Weights of a small mixture-of-experts language model, trained from scratch on English Wikipedia: 527M tokens, 4019 steps.
Below are experts of layer 8 (counted from 0) of a mixture-of-experts language model. Rows are named router (the router's row for the expert), gate (a neuron's input weights, with its number), up (a neuron's input weights, with its number), down (a neuron's output weights, with its number) and show model dimensions 0-159. Each number is 128 + 24 x the weight over its row's rms, rounded and kept within 0 to 255. Numbers have three digits each.
Before each expert's rows: a language model's description of what the expert responds to; "gets" lists some tokens that make up at least twice as much of what it gets as of all text. This comes from a sample of Wikipedia text that the model never trained on. Tokens count by the router's weight.

# expert 8
Description: Mid-name letter pieces. Single letters and accented pieces inside foreign names and places, e.g. Montene-g-ro, Ala-st-air, Varmu-ž-ová, Hajd-u-k.
gets: "i", "st", "u", "g", "c", "z"
router:110110107125082102152095108140150102141128085159099167131152138123112147163123132131120152119149159170129090121127094153133102119123119104137145142128133125150139140143126137135108117152113164085149114121105127158141132144113151145090141135148138158108119078109101155151143152115106109181119179163125118152143085130112104096135138173103128098148132126132171088135170164117134164137154099157101135083097108120135106168120132124129172140150143180134123082150085113139106141091070122
gate1:134100147099122142125125139135135143133173123121158111134086153097149123159129142133149101134168114156150120143122149096151171142113108125140173110119158132106123113125155156149134119166165097142103142143105141153120147201133130169155155101134161154112158143104057142152136104135117123123189166139145187070118145138141135166120135151143115136120103117095056109143149094103134120154126116153116083093117098118100121138140118127130141099137111094128111106161142166124115116124135121
up1:104126162128127091134163189118146130146122109112104140096134119158108130135116097096099128127150121158156143148126167133110143097141109178140125101168173137111091082135119136151197107099102108132157137174126125164100100149176138096113145133133157116098112128111129084174124092188123103146145111139118120149119112097154108153133100154146167140143083127118114099096107078091120143146098116105102125137142112132147126126142130099108106115135086147133154099144123152147122131093126136
down1:091094139124130112108089143129165147182180140116123118113091097121110114172112144118106126132153139131135150120123160080106147154099145110154111140151180125067114133135142168147152150139134137119133101121152122118144151158178136130098151159138166122110121096149126108173163109149128108117133198152150117103135128156151126111109117119105108126211119162118090122147109106116114108098144125127103115123134101119153126154133072123141121131179120116124126104127084104100115121112143151
gate2:137131124137102121127075138134139094160122128093121132147125113112163164128153152088132154150156131189112135138111167170184121069161153170165129117133120170160150131102139124112057106099138142178126122116123124146143108134120104108147099136154099097168133102108097184122108112115100151129135128126144125132110141158182122121131137128123095159192144129124110128159134127106071123168146116136151125115177120109133102116124116141179107115127125111123128121119134128102122131109108142
up2:144160123146133127152132096096154137118129118170100099109188146070121133135111125141159125110178124148134147160147150105162138126127124100145180108169134101109116107124110153138112069175132128110158096155195156100114079101193142152091133147137131146166137120136110150101120150132124137131143111117103102082145111115150158129096123109125120156156091147102121101105078105142143127123152115127150112126137152118135127133116096138127097103120106172111104125159145142118133160149133157
down2:153167157148120107102121131131100122117081167129097122132147107106127177124181149166153096125128105117153107142110106132131137142129139115129108148125090134132154129127141111165094109138142128154175098143117131121123130139113133146086130143135112145154186197166103135118130130181182143104148137136155083100097153140076182146137151133138111123119131138126110108126144165111151136121116057124119150119108135146146111145160100133152102133098086117090117111142166136158121133138076122
gate3:135110097187137127166122107121110104164082103097140115096102112089194146133155115090143064197078127129109096105153119125124147158146122120127109127104113102093136172166088157100131122145175164132108134104124119128141106146127110112103106155123182164127131142162103142104124092140120122135121083136140116145146158133121124128105136126156095140136150161127153138142134103120159106097090156147112140131116141120145132111116083122158138110131119133151129129158126128105126103176134161
up3:158116130111120131123166144125109146116095106179122123138135129138148104149116104094108145100122163140121123130109091132130111143103136109121108129134134154168177130120129133134128128136087123145117062112161065158137124123091134148109129155161121107128143146104110128132101111138071127149194098159127138152099137116142102138143126114185120158119149122079099109115105116091151096121122151085164149154119104121125091146160103102136142124127131139098138113118092115160163063185162131
down3:153141114127154108075143129152150133142122137081146120150131116155119125120073133132144107099139121104135155145103082143111156131141130143143137127093119164148119110155106063120102119114118129128134117095155144154077129124103113089159125091142094131091105123131142123116142117139175148088168112104099118157077136150123108106156144114180125101089107157138125119133121119144119103115108157130122096149175169123123176150159148127114097107082131137123170164146161097172119129157108091
gate4:104105148098118105143102119132147058149174108105094154139154136157163136153093139129120158119098167067088118124079125136088123111121151121121086132127160151132121113148137142132183105089149133095117113155147118106123129111108107119124062098132108105137144132130105114171099115136127139168123110139068137127160152106130137131113126147145148121111097097142148117150143129110180145155097155122136138138128111103085096118109131134158093097122088129124131132134112162150140167101167122
up4:126123145113154156159163141149164148060119125130101140105144156145115137146127118121109115132143164147134189176139114139151150145109114121178106100109103128131110145131122090151111158125142125110065129138140159143139153113124120109147173170131096165124104150089157119130147181137122118142130135082177097103190103122126133109116125167104130108174131131148170143128113161162151106135135144112125134114130139142116087098163113131122115145129152159126120067098144104145122089103133125
down4:112146149124172143156149145116123114106118164112168134127198125084103171126125117133090084136097089076086131146142149169113110060119153130138160111117124167137149147178117109159146117107100120158119116121150125142124113107136142136149203110156108091114152142145145099106127092118135115147174117147118105105076104149125138141123107151123137138084086137114115126146127190154117121133136112163117109121124126101139142103111164121141115126130102126135125133119151138136128075125103130

# expert 21
Description: Letters after prefix starts. Pieces right after a word's first syllable, especially x in pro-x-imity, appro-x-imately, and s in re-s-ident, Pa-s-ay; also country names.
gets: "s", "S", "as", "x", "y", "duc"
router:145185155111135108123092137116110167117135124155143123108096123145152077143161122129116084128170145123132115143191145166092125114129077119096137129130130125123127165127104134127114104121118121110137128149128120090095142095130145098115143088095091114141117193135113137154140129161114125150112165059128171115160168098153148098120157152157154110135118092129094104082158145131112121139127094111091185129145148117106114124132130137109124097129162105113125099092098113142124105118102116
gate0:090091107107151162111127094139136130146126087132141130110116145149101144152126082118137100141112136085123088140109091149108105119113179130130155147120128130104123146083117143130182159151119117092145134107093150125118142126165138118165129132143174069114122151103144101094139159166182111137132106130090151127161137096107161098151086138168154125143124148135136102123170132122130110171100087123099133167107158133106114115089086111134100107163139142116112144156107126108160130150115093
up0:118109144134132090155137127159123116109133119102141130135148101125137164163119165166130094095110169147138124116133121108150122142127143116125158140128117110119101136121107111152171123134136132099128141137132155116094119133167150132116148134111114070134143093135053125150124118102117129083160120085096124088147126146104142123132144110170165127145105190134146184177125100111112123084109130116151148096153163158129168142118124144103106096103136126187175139148145175084098124141127159
down0:109104106139053091128177145157076154142132112098118159126150116145148148136138203130099135140101137154143136114145129092133120124097177119124137123122122162125122135155122067120117113166113150161135160147081105131148120136089105156151154150127160132137112096159149142109144095135102151172122130131095095089135090169090151110129143102129160174114121114121095134142124106121089136135119136143159146133114140089139110150112116139151137148144087147107124139132152126116140112119071107
gate1:165150142107154136146063157113136143095106136128123135088136113120166117159130159130127115103125138119121117095153115132089151114098091138104123121096172128122129135155150109143104160099161113114093100127165172139135127159119136131185138120188147114113136115136127120107152132154108113134112140112131081166119130139118157096122149189097133171143085134106102085117171126121095119165178141159156147131153138139134182155144106158128141089133154088134106123135126115143103139157106123
up1:133114123100123158142148161135134145131083118128144154143138126108106123143091108123090088149165130127162138122137109162111143135129127115117104095102125153128125132106160075139116185143112075121172124135159166148136123147159151094154099085127100123145108089103106160110092124080085150128082142108105083136149115154122141111129101065110135079110124117112076128136125110092142144129173112154171122099117133117081140145112131147128134106147119096142136155119145139151105157096107131
down1:113114084091122142115157130106143128089136169147068108118149114114115120117129120096141151159140078112137111123135098180148154163138126141109115123094126108139131127124176117091113112121112111127132122127134150147118145130122135146151162131140042098127071124100148161151135138079128104118085151072138113124110077133107152115117154142108171093136132108114121122127109177156131193104145114137106133112126134156133152128116114072099136111128101151144145119115098173114111112113128134
gate2:139143155102095102162081146128135138107104089134161114116141107092151161073121104131122075149090101150148118136141088120176097132124112111127167128120126175142148112118108196103089143109119119138121133131109132065114072146143133141111156139121142117126148097150143137129125118145137152113096145130105148166140104111126151150100145138112131181163140117152157143154155132094079129168116146153118134092103152106143143124096138123113155125149149156096157101146147165111154131096125103
up2:129120115144159132134131119171159150135081143143134135096141104133156122153149132120113098156128140156141133107154091152081065121111114115155115129110153137144119118156098137144131157126112145144089151147106140147104154131150121118202128111132121124164135131113129181093124142129144092136134138137152096139164138110152135168113143089142163075105161111100116137100124132066185097126156136097074143140123105138140071125132124123134068134086126130126110110114156147111106130170111121
down2:152123122125103131152137136129147159152149121086132148188135108147116104135115110139140136114139114097099120124104119128147126090072126141120128140139078131142135181125113141077139150163142104127110160127117153137119128083124094169149108142149147121083093171106138107130169089093116147134148099148118114116117122117161121105132160101122101133105114169130132165169112100136092148098140118142149092098157069093113111130136127080121154156180114103188139154122135098110102113124155147
gate3:064122118131140135158135131131099135161131106152136136137123115148111084131104149149129125124117129163128097147142098104116133098149081133138119116076102115115151124137105162128143098128132142148134131109160129159131120126124134094133155087134110190135139114131139112112133134114116105154114088117126158154076100140145131131137121129149126141135108081165150128170164169124067100119106088070135153183180129092140154156152112125123150104093173084118140104131148116106138073134148151
up3:148139105126142117136096102101141159126141126102125147129146122133133121122184104130164182150132142182079140144166135141057114134098140170141094118186141097117105122108119166139133125078124128127121133127098142120120102156159117152138189072110121183106130135096128116136091132147096149113120111114100122103123137152131125122119124114145141096152146106129144158147109076115143122127099141090132110132115140136135119165118185148163097098142154122093125142107139186116116137134131158
down3:139126097153131088182116122117092144145156155146165129167110120110114091105151145129160136196137120142108147096184093113129136109147117120120106091106128139057156139092089121128135146122087135114118130112124117156137155106146159173139141132128154173141130130130107152128099098130125114091113131121125141104171089073136144086163137138177132108138110103136147104114185134092137177115121140119114110127137139129125095105099135126165141150140151129113130112109150122084134161112138108

# expert 0
Description: Consonant pieces in names. Short consonant word pieces like s, l, r, j inside proper names and foreign place names, e.g. Tay-l-or, Mis-s-ouri, Jy-l-land.
gets: "s", "l", "ir", "r", "j", "z"
router:113141119103130131095139122146141185087164134153125114163154107171117108164164127099122152115159175126123125111119145128067143134122091132168117091135152183123081133131131130122105142143113144129112154110093172139139152138117145091121106106155135108144157151179136111148138155114116096140140133093084114166174154109145137098137113099138131106147121108122145115088116160100182142135120128144096155093111134126147165143181111117159155112135100101118160119104111152108174124118136127
gate1:125106146155120146128145149135143158154122128149174104088120116098143123150117133136081123137103129155124124123158183113135078113135138117118120137152153101137143114097107141200118148161129113097094129131120152188113141116102178170137165149104148142131163121155111161092133160127078137116136152152161080183118134131114106106114101111133126109162096141120120103103122137122156098177127140124159101155123127105113152133136120119126150101122145100172132061115142112154095161149131145
up1:107121113135118099119128147131124162185106152129123129112107111132116141123159126121158118175144132162124101131146132126111102134157139133124126129161133136153164100126100138125122124094116145091146089164126182158150118121095111142138143151181137096101125118109118132113135167154145116151136119163117131119140063076130112127134152159099162105107095145080126117136160157130141121096113125172112071085166090112121111117142144108145119126120157175101077176107174153172136125141137098
down1:159131177164126152121138086131148148182155113165113104133106154117114154133165086146105102110151151142128118141102170175099129110146139119106139093138128116153146136166152126106121119110167121149158124165119125115162135093170091090119123088121131112150170108115134087148147134125146115142153162129131162143164126131095079153149120128126128128166106106131108125105107140172163119147138160124148145085178153154127094135131116124139107146124146109118086107156145153141201124129152148
gate2:121139097149142123127150115140129140142093118089146152114163109143142132161138118098192116103120102123115105178101174163134159142062123108107102148123139138119181115158106164146121188126155128138085133136119174142118046115093127134116148163110110160150126135146164118118143143106127122140116126135123135129092136097136150162123116128116104141166144089131188124119093122109130090145124110145114153112129105141124121136112143099100153121139121148175136122181138157103134140088150134
up2:114182174126112094130169139169183103088124106083113178111119111133136135123166120151095150138084132188114176138132109139146132159110118115110114136138137101144125124113141129115136115120138131162113119066133159116156149114133135109122126123116092104181148130146085158146098097121128106120107127110148171122130114139136180089126136129134114147156112122169121122082143067111158141129142090162125117123136162164134156128177132118114107153121153168140131104128134120089104113127138111
down2:113109113178142125106112131140110082127124119127138154143099118142082109138138150114141127169117167158103133109126105122184120111143133098134118125172162111168119106095136130082112113090131106153179090142137170132113131114114183141141106156127118163147112115095146135114151140149147143140153087133149118138151117130112153129147118141096153136160140143130153158117066134133171127107127076143141129148108141159140130092141094157086099152186132113121075133092093136086116143119103145
gate3:124099087137137123144149161077127168149131138076136116186104095136133137147154135135131174157116135153129089134150160113174142124164122140172112114141109179118130138130104124139196146138100113142127136097130160154110114144104168111159093107170178127116141136133140155139084123153123100089108132139140153141090121121114143096129113105145130118175122111139148165153100145109146094123129119106096152147122068101123113120138127125099119127147110171120095134157115165133078123128130113
up3:144098148111123116135146174105152137103108135139151132137132145092139158124160129102096109127109104133141124116126142178174117121148131085088092110199119076125143170139153123094101129150094110125142077143134100134141138151136138142105157108108110102092138105143142225128143151120130126127081136092143125097155129129131130139163109126160110100113132117107140140113130125134105099138104120100121130110176107117103131142116071123133122115100129101118146160128126085117107066158137149
down3:129113168112163139132165135170117104115159148119125095108160129113082136140131123068102117130120108129120172145136125128110131106117142102101139104138126068137132088152118106140132109134112128132151121091143124166119145168188109094114141096095125126124145119140123145112117178175090137142140180136123131108146151167162167180115134109156124150080083099132121138116120119123123124108117127136141159104131122142116122153136085139160143130137136139167098138123123121161117122043128179
gate4:173128114083103134114173144134115153046132110143122119135154143117125162125101126140115110157115148111095049130126141106123100171155094154145127185112150123163112175135125129071163109116089140109169136147126129172108161125118122098131169159136103132079121103115085088117117109125133147137112119106129128126117109133113133165108088127137114130103101094098149102163161112112148133122145125147088156124121143077137131145135109128102138113131098120118118148095142132103118112116123147
up4:123122133135130160168119137150136097122136146114101134135085122120145107180112126095158137116152123094173140108120136092107116118130110140124129131146126141162146146133146120131149152169087139153070093161120157149155158165126116097132167084124082150136156122100090143161129092122113114119165098048126150065153121148142102119142096119133123124110119112159115113114118093123158142118126096133099163106106124152107137145157139158138110135104124169130115159145080152160082108137160132
down4:118115125132152153123124138124147153086118140144103122214154138150135142104164110192122141103095135121104117087151160109149155186131095122109122131136095121160110142138104149119152116104145115110126101103139128141096146146075116117119110109128103130150150135169112122128134091155120120103153152094192109107142141141164148136135140128147131082115112122147128170167147146096103131097189131128111136142094116149110180144127137124110118115073104114154145099143157142118127115120148170